{"experts_per_token": 3, "qk_norm": true, "init_std_o": 0.043, "decay_fraction": 1.0}
Below are experts of layer 3 (counted from 0) of a mixture-of-experts language model. Rows are named router (the router's row for the expert), gate (a neuron's input weights, with its number), up (a neuron's input weights, with its number) and show model dimensions 128-191. Each number is 128 + 32 x the weight over its row's rms, rounded and kept within 0 to 255. Numbers have three digits each.
Before each expert's rows: a language model's description of what the expert responds to. This comes from a sample of Wikipedia text that the model never trained on.

# expert 26
Second and third digits of years, like 0 in 2021 and 9 in 1953, plus Year and Points in table headers.
router:207072136132127171130075067101108109134138149100153105185112099162123145163125188074153160143120174112134148103151139100040099177155134135137139089163141117111123139123131085166108109162113104
gate0:139154204146099068152146097128127174124111067140132127131205147111139132159111094122218143143148120171165100156073178131099107132138130140149090133093151159114126141100112135139112113202058098
up0:150113160142134178149153105134145122123124193088133119130122086097115102142193138080133141110154142131156090177093160111112196125119120115159060109126112143120074127101083184179154077197101120
gate1:125079136119152141165088075158149107132083141095072096120140166132170163126103173120101116125134159141099153078078149147116150133166169135162162136160157107130133176090139160125105093144149128
up1:144102148131138137133091107161168095106115098133108132099114150132145152136122221086128139086151129154105183083069150122117143113138147125195181153167099148185182171072116144102124122171157106
gate2:168155085150122114167155104119119170120168113173148131171159161119127125140159128139131112165158191142096093130158097093081124150153138095083142116127105160164134164094175120158141137121105153
up2:115129156105151212133153134162109102166112135149120129127145126126174105089133068132123137125109108088183166132110068159139143096095111105120099149173150087142075100196117117128117181130114117
gate3:186097149076124100142191113129141152139120115116061152143121092156119090086086151143126100153137171058142136082145100131140128138116104097161159155135214144151143169157116139138133084068180134
up3:121112110179113108046095090099132132127149112145180133201107107153098153095135128106092143120160117206172153159130125107102099122091145050098090120100117137143172098118154110156179106147153140
gate4:141141197065148116153155136124137118117110099132111130141105117169118083159143177134090135152152167132107144107072099121071188131129080092148181074079124114112094199117088157120144134095179153
up4:068084059176097097177095152095154125132132127130173135170088133130120125060202186098121119113114112122117119087111199149152143134113159161139098118155163099131106104108125102131219094121151098
gate5:121157156092223048175099106103118129131148109127144100144143124142141094241102182108195100121149129083075176117148076134135154102122104111169164108124155102124110137162137123149092120116147165
up5:108157152138135094134105114120120113130109165143140145094116130120083069249094144142169141133149119104110156126139119107117177101124127101184142134119168130124163108129158167136107105086146175
gate6:057206164149112109137089117152158116137070082160148093095091094099102125122143132092176204162128145119141121133134109136081139113135046161108091129101111128157100201111156123104157143095132165
up6:095073136128085146137072124108088135142155042118128087141153176162138144088153102152210140110132151108078176115104130157076106167150107135116151108112150154100130112134166113099119081110168107
gate7:087195148078177160179081144114145163150103087135202149084199152165104129175120104109204089125128093102140134136107156144081124134132101115153133054067156144144153152190158085180141097114125115
up7:108139109171116154116167179091107117116113095156157180113064137106046149158120114098135110127111115179117119107144167105142151135172135119125099107087125171101165109163117110154123091089145104
gate8:146113137111136095129110144127123109095181152101139116094135110113120066145099018098166136131131130063138175121150108122075086129125107090172084126090153175140116111158057081191117174080112126
up8:113128121141144140108173083131154118160082120132118103152102155125151194168154246156075103099136155196135122174110143158176184123126141161107165139101133083095105135119186168131094168159118129
gate9:152092121094163131138112099097120093135097143114092136132139147119131075119083106184192080139064167104143114135179142121076131134135134085168091152090139121133186134173142161166127105123083159
up9:096139157132098143130143114137141159148156166140162103129150127143115111137199135112062113128150103095138168114129085142194068128107120120135165116186126120126049157125143068106132152103148118
gate10:113117094142119175132141159115157137113079115119077093110129168162089097129147123140124131116167155120121163159185106121122074155175179115131104164026082154141184156100169132126119083117127164
up10:088126119050115117104088108118146153143138087120102209125111170155083149110128102124155090138137099120155136077156100153185142125122115034166190188163138111164147167154148108130153145127105097
gate11:056145114113135088165128151176127152096077136076144092069131155104120076131061105153187092160128107168102104093118136125083110109137094125139054128134174145138085142147080152155136123159089100
up11:066148115126124113124120169174111148134091165091139112126103167106094018113141094135203132154123063119173133067133126132087114128137120084128050075107161126140098157176087140190139090155132078
gate12:124131150063129117148124071100125165146126115107130138162051175079091113114090106142124089138143104107162124068116126135135121187130078064136148088116197113126173135135059129167087083098097131
up12:146162145152178159089121125156127170167135136113090158125072140074084134169140176133130124161163191116171118106165128132095101142146116161111060124084176142131174139123161182146108155084070122
gate13:075103081120148085159136120127099127096089087151118110112116086119134145112091118155163129129124158141111125129173144125071169156129095125133155114083104119129112154142071091167072068106114157
up13:162152140179160124118134158107122118091154104126144144130104073101150148098139096076111183141072136168078106131100125095179163148132113141134143160216147166157161172126056103175152155133188132
gate14:183091202146149106134111123124195126157150177110113112142108135103114120100143140196098117134120081168096103124115141113154143141097166136072157122110110103123186239115123114144105082112085160
up14:114105123111117166114085120135160136136101170077166103071158154049090093075126100168126107129197106125129093155125136100140114145135128084141073146127132121067196143116099082134151068164076120
gate15:182121126127127052104147118083154097118069155165133100127112112152092128125109171105116103141142128125115197139125089109117044133094119036121163148117196122124186119152114123143128141119119157
up15:173129156099082112128112130103106124114113098175089131076112091134079150132135127099142136182145099147155183141118161085131082094134086085157098132077138163157169128135127174172108157073150121
gate16:075050080092108164161081127111086090155096074139141137101109124147191161096137096157163115164093146151133130087079108146136143176151108110113066150147109132117150183135090131087060139084106110
up16:171114137162185128077171173137120130063131139128119152155113119208152123138141161094153138119063056183107090129100122099107160123097083148135141106163119144151161097151123158163080114123186121
gate17:170075091149137168105110155127119105108112164116138141145080133109139164081130181130070145123147187068134100126209047101115102131152130132157090146132168103128153113078136074136100084122130146
up17:150049121135135113109128139157117115122182153099195103115111176094143120137111062117108157125170203041135119130162092122138093139123138101152110084100097105107135122137116096155134091145106125
gate18:122103191116148098129093179150163135139146145158137128081190147122104125137106106130195113038099092174094073136131144144063125133139141136094142133095156127025158126112096125127161123127114116
up18:170134109103142078156122091097140192161099125120120095168111148137164154076146252131122103145100094106084168117137148126233095139109110132109163147170107110130082150094183190107107177129139145
gate19:132105120105124126083135045135143139125133185116157124164114195079135140137116161133112119099118142192090089159217111143187163139094089076109142147155098120106125119147119188104104146174106139
up19:021091083080074109173066161120162159136077145158158112099148177129141090124099122161140099144094174138106116119131122160134051130128110057082121118133103100068177112055099166074178148093169149
gate20:150136132090104127140120188148124168118133096125110119136132161186120105063104133138106143118152152136126074127169103141070146157137147154122130122136110167119159141123136144036164125161152113
up20:125153111062081115160141161143126161122102099109122113114111212148123100104113108162130136135163148103121111111158084144034159122135144141103108183108118163120128175156137138085149117145148137
gate21:171130141149174090178051133172168187125125170091083088135179152153131146112149184107123126146156116140119126143118149140092176124069102127143160111133118188141119194086088134113147100061122118
up21:179164176119109093139109177126130083153169105151182177157109094109068157165120086148190072092055154152115168162121113152138090132145122105110091129135166147094154057155095122139119138130142145
gate22:082064093134148151116126135105138106118159103137094115153121062090103146167209132127093117104172177133154188170137086110142127098154142156132077148044041140143116127175117097128113070153100108
up22:180200145106113118134126130122111104128123168143099162134171176148116078098063087141142123104120102148083076095075136140087127142110128120143194128152160140083120133097097125122140167121144144
gate23:087131156106066105170108144128116148135143201097165057185119126101115116144126139110101125123128077112153131170206139122053142131111077108155172122128183141164104173161086157113140132076152145
up23:126147083190119117092169109188137192073153187154152087132134132116077126074117122147141174134147184119094148127148135119097155112119156182101119156195075153155136082137161099078104087151099135
gate24:187123132164130079113159097132141166132090115181108142153135140148141115119168091169097139133121139130115171080139174123171153143143135035108133136166081188095145170098040179119120128149137139
up24:124139067156124083112126106143146122100138102135180116207158160128132133160141136119117175129158125172049143092152169108121102130121119057104139090132077149176131123114136175142138091153144127
gate25:079080114106131140097134127104118149154158085110151115136156138103219086102144078146105158104128170100118119104088156149165112154127164070127093104116117117100176104126148131116085112106084129
up25:123163119126143136184148146105135122141095173148083107085126115143086145185091132121144130117120095122122146111134114144095099126125126174099168118153197080099089137107102128128162139135143133
gate26:132097128105114034107102161102158119126098118131160120140177106188140199153111160122167153132103140140114117150130164128111138162110146166074133144158144147112119165110172172166172162110088109
up26:141093119072121123148134155130119066116131104159097069123169125131187128127160165118118119104122168104144145153096169120131137136133157197188146155093099152113078165117199156205125100117123134
gate27:120120110054164130088075106081107125117155193119167123135113123139125106031163128151145134142129152059126146127167105142190159153135096095145133082129091106116137152094142164172124134168095158
up27:224152138127156130132137121105116149154134078142112128089069050116138112102150155132107133160170084126190160118153176121188126119133067201096092161089106143155084166175098200130114209159154091
gate28:188131111058138140155122108071122139135126100111084100135168124174108158087130148165074124180180117106120104105166093131079045154144127085121082072137091161129125232135129081088102137109125110
up28:114108058119157129195121128096116138167104100155089127172170143129160081091128152178080135164120126163166134119132120127097113149143148110112053091159119093181112164079207083124079082111131115
gate29:173161156114135104126122163129137144172098105141160137103149153143176089116092191160143142131084111097096132159161129127110112149161115117085112148112122105107155170103165143072121148121150111
up29:100141119133200109114140169164133158065147123054084098076132082113117121085161117088073141073116143158161136152165102144097095148133175174159156101110156122087095145130079113143170140145118126
gate30:070188099135114087144094162133124145121091088095075092093105146173147171147123090137124106148121129138117190119131127168117135171091081149093143173160042130121122168192130076025078160091080154
up30:100084113136122192171135140095097135124167130123118102129144142180137068062123124134087150092077123154137146161135154156143125152105134110129183138113136102120173156114099151128119126093086151
gate31:134150173118142123159123103108159136130074133114127084055082142119103089199134199110139119128155172103100143107102157123057133128122113157171122147104103169105157162118064166106125111152120127
up31:087110120150100103159140121141120095102138153102104100142116101125128177134156170060152133187100133166123170117139096117077075144104103163195130161165183158134069132129117128147134160083199105
gate32:109081138087132157176065142104208150203101150096164123128101158089148096093113152154145168119142098146127105132126131146115163166105134147125142055138071075135162200133124141200137091131120140
up32:109177125103144113134069167113224155186102103099192115115103130107159086134136200153158143120151101107141049148159136186151148178096142121111182083116110123090123160153120150165131114119124112
gate33:169116109143151165125137083137114156142121135096128079110109098081162099172123163101155140127142169122155159140107151143184105132147097140104129153136091156138102098158141112126122176166091137
up33:110133100122101114151145146155126148125123171129158122100143169153135140104147084139107153111130053152112102153144143148097184111109101120116111127147138089163156152071132121121100060103176124
gate34:095082128109188160112087138155114122153107128101091126040145118116159111130110095078122079063131124109119138116076130127165127116085092082124127186083153116126140141089113099137104164189147113
up34:106180201105071125168123086151123150100092042156042091083156174138143120118139124142138087146157128137085154101067185135149121124116067047098143166103078136129108168094139158112101145153142092
gate35:118146082199085077117117145126140157130097153106111101097125144143143148125075047149099098054184132194111121173108134104060122099074122119153133089063107160074139128095132138138082127173163153
up35:112210065157103103152138140138163136093153132111150091075114159139141131122076082140087153128157124218096159106057142125078113142118132158147133070119120135101136178099111130096116127161143154
gate36:146181133079180165150114135108117122144053083151060115091163101163116147143078129183152135175124171086138179110103149102116148110120114108117118141124165129157188143107122157111114112134134159
up36:142152119111164174126107128103136126148086017155106120155112106140117180093069137145125090152130171080093168135134182120159113108149130098129132097036196169139164165099135180163119105122169153
gate37:109144132104137095151110103107182123126132123112144126156172132187110162147065117145112156112063105149117092159139132141079128183108149128060188112152218111084188133129091121076152100170142132
up37:179109111178086156103125153113095047148132153131132162148110165130139103136155103120096085122114144120151143110109090123175104108158157105153109065136083113130142130127156077153144132108121159
gate38:073122106050123149159105127125094096102123097135107126092116138127119058096150177089175188148121149107064171106114119120060143145095157059146136140098118142138135191090099176130120082127165138
up38:130148120115095134117085164175100140150162122161129118094146121109085109110174150143111188150161097044177117147119136139120177110105138136083148166185100171128101108089103139109066126106123138
gate39:084111111071064135174132125107123101129059111135059138167150121072097060160131114165136095099100124121159099134073169134096128129108146158155084142156101138136151131152154071124162105127145096
up39:132166101114098145155097143165124135126081138102136101142157163097116131149095127116206194118120145180130139142104090122135158150137176154131146057098092197097139134118157079110145097112126143
gate40:171117151120107122127131097138150120148137114143102066085134094156126127116096129085113109138139127129104126133179135096085150116142106085109114209068135126127141213106108169151117129129109089
up40:145129157140161140180136071129123124147101072158116107095144118149121113181136083125148134120145128150115118137202150111104144112140122142114060150090148119134119188117149121135144126115137109
gate41:097127174127163119106112132089160145117133142121122179153123115143090151064140170121158119143081139036150112119163054127200119134138156188174069205137181135101103119133153103133127093091151157
up41:131112158098132117146087106139153159127189129127167124123150110119092173145082061094090119148152177096122123169116156099139117105135172138137141191088093153079128119153099137164165127070122136
gate42:173139170151176126162117135104139201153100118143111144167150057150119102131126188151098100113103160079130116128188150149197126142086170113125170114123122144100076148079147139160149145119128142
up42:079113107051069153153125142107120137120178079090135151047153088134122098096079096139160138127119114134091145106131102099078115105137150118136103142121113136129147097161174112113117147205081148
gate43:099032078150119153102161062133113087149131100170110150116113158092122100211112093089137123088136114147124124165112087133150159129123136128112103092046120159133140152093111134159125162170168124
up43:148186174116036094143216148172130188098109095123162132101156159104169171172100087172167126168149132183115109125120165124112087101104109107124148129173117133156109108139151167080131150173115104
gate44:183128129088150159125098051098120094167169074109095140109103101141164107114153117127174064127159186079137212101161111132146128121127100109138097118060172152179088123107125146133095179103140137
up44:178181124059140112100174088084140153149108076128081181116091115098140129207138168147121092136147160104126134124071138128136148124130096165154127152120138150170100156141123152097057136123141137
gate45:105082158114101128121102120136125076122178106151137124105108123148131143120128088103148137095137154144133162094120097126113116126150125044160124149079197147136109107119077097178158114151137182
up45:077145171123067153116158130129128132132122127134118153149065116112115111126120124112167140145072157124150123117166121148078153122153114135115163131139215114168100126122042067168161094077148174
gate46:187162126102146150130102171114161184142156116085087104142128153139091089108099147099148098144150185112086127186122085146116114145124141146117130118118088167092132151098193122084148161081143134
up46:137173146126155207164132169128132183138141155116107091142119162120072042100141175134121143148099119154153065121128143111104185145185104142147089066119115147150128163084183138108125065099143111
gate47:108114160119080154106165160103152056135135157159116172103108097112055101091150037140199101091121075161113158147131183126143134115154079144164099181058099149131121099169131116132123122069177129
up47:186144132139175158160159162093119058166128097123085146166169108115125122210046123133122158089115171115084077108122144117049161140140101134136182080108142153134131128155117144172114139101106149
gate48:102080157113132121151102097105100185159141019109092099105168145108144120192127158118139108123146126134123145122109151126135126112087076145152156206105136150108212148132144145121086115137116111
up48:132129087076159159090113116173099157085212140143121169150131160064134137129148183094096139176149148170140137123150154106183035106167131152100127134089130098137077115172129090133141094143110090
gate49:120134084189125109121153107138140143134138125140145101057082155120143109178126102089124126122142135156168138133116133135180085121145148125090086148065101164099159093160101180133134114131138118
up49:143188092132149059138178081145157223115107042125118085103088187130149181158209190147197112162149151168098158142069081129137122131125149159116134151136102137132082148120111135112094148186088133
gate50:114124154164106121106128109162135105119147165118167101163168109161106063080128120139148113109092107109107064150119155115078148146167164131126125113139216154070131102118099115132155102159109131
up50:156146153133184075133108136128158155128168123154217125063124124087119153118151145101077124018081074144137128146102117135168158111118164138133161087157146099082080104135084127135177123098168100
gate51:164171141106127151109111105137136186126090128141094136171162103104078130154114127111171134138176178132142105118095137101083165133141090131127143116107102157103154101137118155104150176227116162
up51:167199139184136092099141158120117175098108151099150124199183180127137201188121136099185153141121125106087047190085177114017113134117141130143179050127099152133177114154161096138113117166124144
gate52:130134147058127110153151162080152104140097109123084107121156109186114103143113123159188066144128139119130138101133145139102094162150094110113094146095097132143158179086122157160109164122136120
up52:164120193150102090110180137154138180089134120146135147094082168062118123112090144137096128109090127102119119098146160154174092141115167128135131171113176095099101123173142113143107144108123111
gate53:073108127094101120154100099109182155119050100145146099092105096063112119087147187104148131113112121119058113175131134108203151129119144114112176152079062133073179090127090195138119077165122115
up53:126164127093093149131123160130118160146109106132153182103143184075161132127154097173171113146127115178148108177122096128151103153115131158151126109137159143166123160103137058134097142129132145
gate54:095120122116179134172112129119135136176121103104119103084133095123176091089113139084122099182086109117107107102070164119097191146134124135132233156166126157125125160089073133159167058185145139
up54:108078132119039128152040184121140146144081125111168150079120139124075141126135129105161156120149073168166092192143171096139111120137167147111127196070185141145132139068046084119118126181115150
gate55:203145154115171084137180119100157091133139131151129165126168120127153141135194085098178077137139113129109137147119120111088121111147111132127159141141115138125159166117105090094124089164153154
up55:116069151134118116168108159161153134154149086092195167052062156110158187081147120159137152140142090120117113112126173151094167153136151107097136099143098125074168145074144149087100091154125151
gate56:077064135136153115207096127148128129203150132152157139095092097128136118133144132108139164113101126092107147118169149147055168144074143134117112072168135094125162137099150152119103098091160163
up56:129161085147141131071148133111134162055187081085131103149133111178121137110067132187083071153134128136116090134089184119162130115158131183127108195058119181136109139154120081139168135161084092
gate57:177211100123108114187090068130143172127156102073141110106102128140108123097157152204124116146090098143134100101161120168129173151149156114042116078080097099122146132139151101101115120100102122
up57:113116084163133117168110129126120101141154157117086128087149107045165060125053084072096167125082148114092095142076133075070146094146143133165168109114120112129100133073178144114061134138133148
gate58:125098141212146121137150132107123082143153131109136137127090056176126122111085137096169140073130132141158209161139163134102159135113114165116096152134152111147117110153080088126093118124163133
up58:187133121161157115113108164123139124094113134124107138163119141115102181120156168157145145178153109117107135140092097129100159158134151165156126089125072117098144144175098106077079103061112201
gate59:092122192148130142171113139067133139124135114106210150152109095122103112098098142151091155118141154147129127109156168136065177135148139027131119111108117112157114154091157094131135074179136110
up59:144134135116155123099125110096129145127148140133085157131129094144114101180056168134084109108107197086098112129122136105100145129161128081141067065128102150144054133106176094058185129157102128
gate60:182194128130189131128142087136169106125155131124099095072111145205164129158154144142143142107178101162120118050110115123106133158141138121130163133092126112121165130105104109102153104145128132
up60:112141104114134100157178097162154090104155136118160125096123127118127155096098134139135183109108145136157085058135129125123117125126202149166139162129180097185098096133124106147181129130089142
gate61:139108155094097163160182106089127122141135145132091079140113141155134131128094097098097133132072172154137150139089123118063122128094104103078177145118114104141064123167134100111073126150130157
up61:135177172093146166179126160084162095143155138148086105105107118133100098087143110151149138114133094124091168107162130104061156086170071158158130093061097136129128131105079163125075096133152156
gate62:065085058096103142180073127077119088159105104142134180079125092107159115113114129160132142082118180117147145108118131168121116154123149156124092153088115126134119204172142085113111104104125134
up62:088168119138072179171084118131104057108107130130114132153150134106120145055114148115111162082134163072125146153084081180096133141103158131099128092126138147125111139128136124095094127079098203
gate63:098122153082129175173073135151118176139121142149096162063093135104122105175057116113174120143113153137123151114142110127110151131102195140103111125101110081129148203104104068071128097152087140
up63:053127125135136156090156142149170091122083171146170093120105124119115151174141160086128162072126123160107177122179134123158105125082152038140149177098215101130144190113132155135103121140117128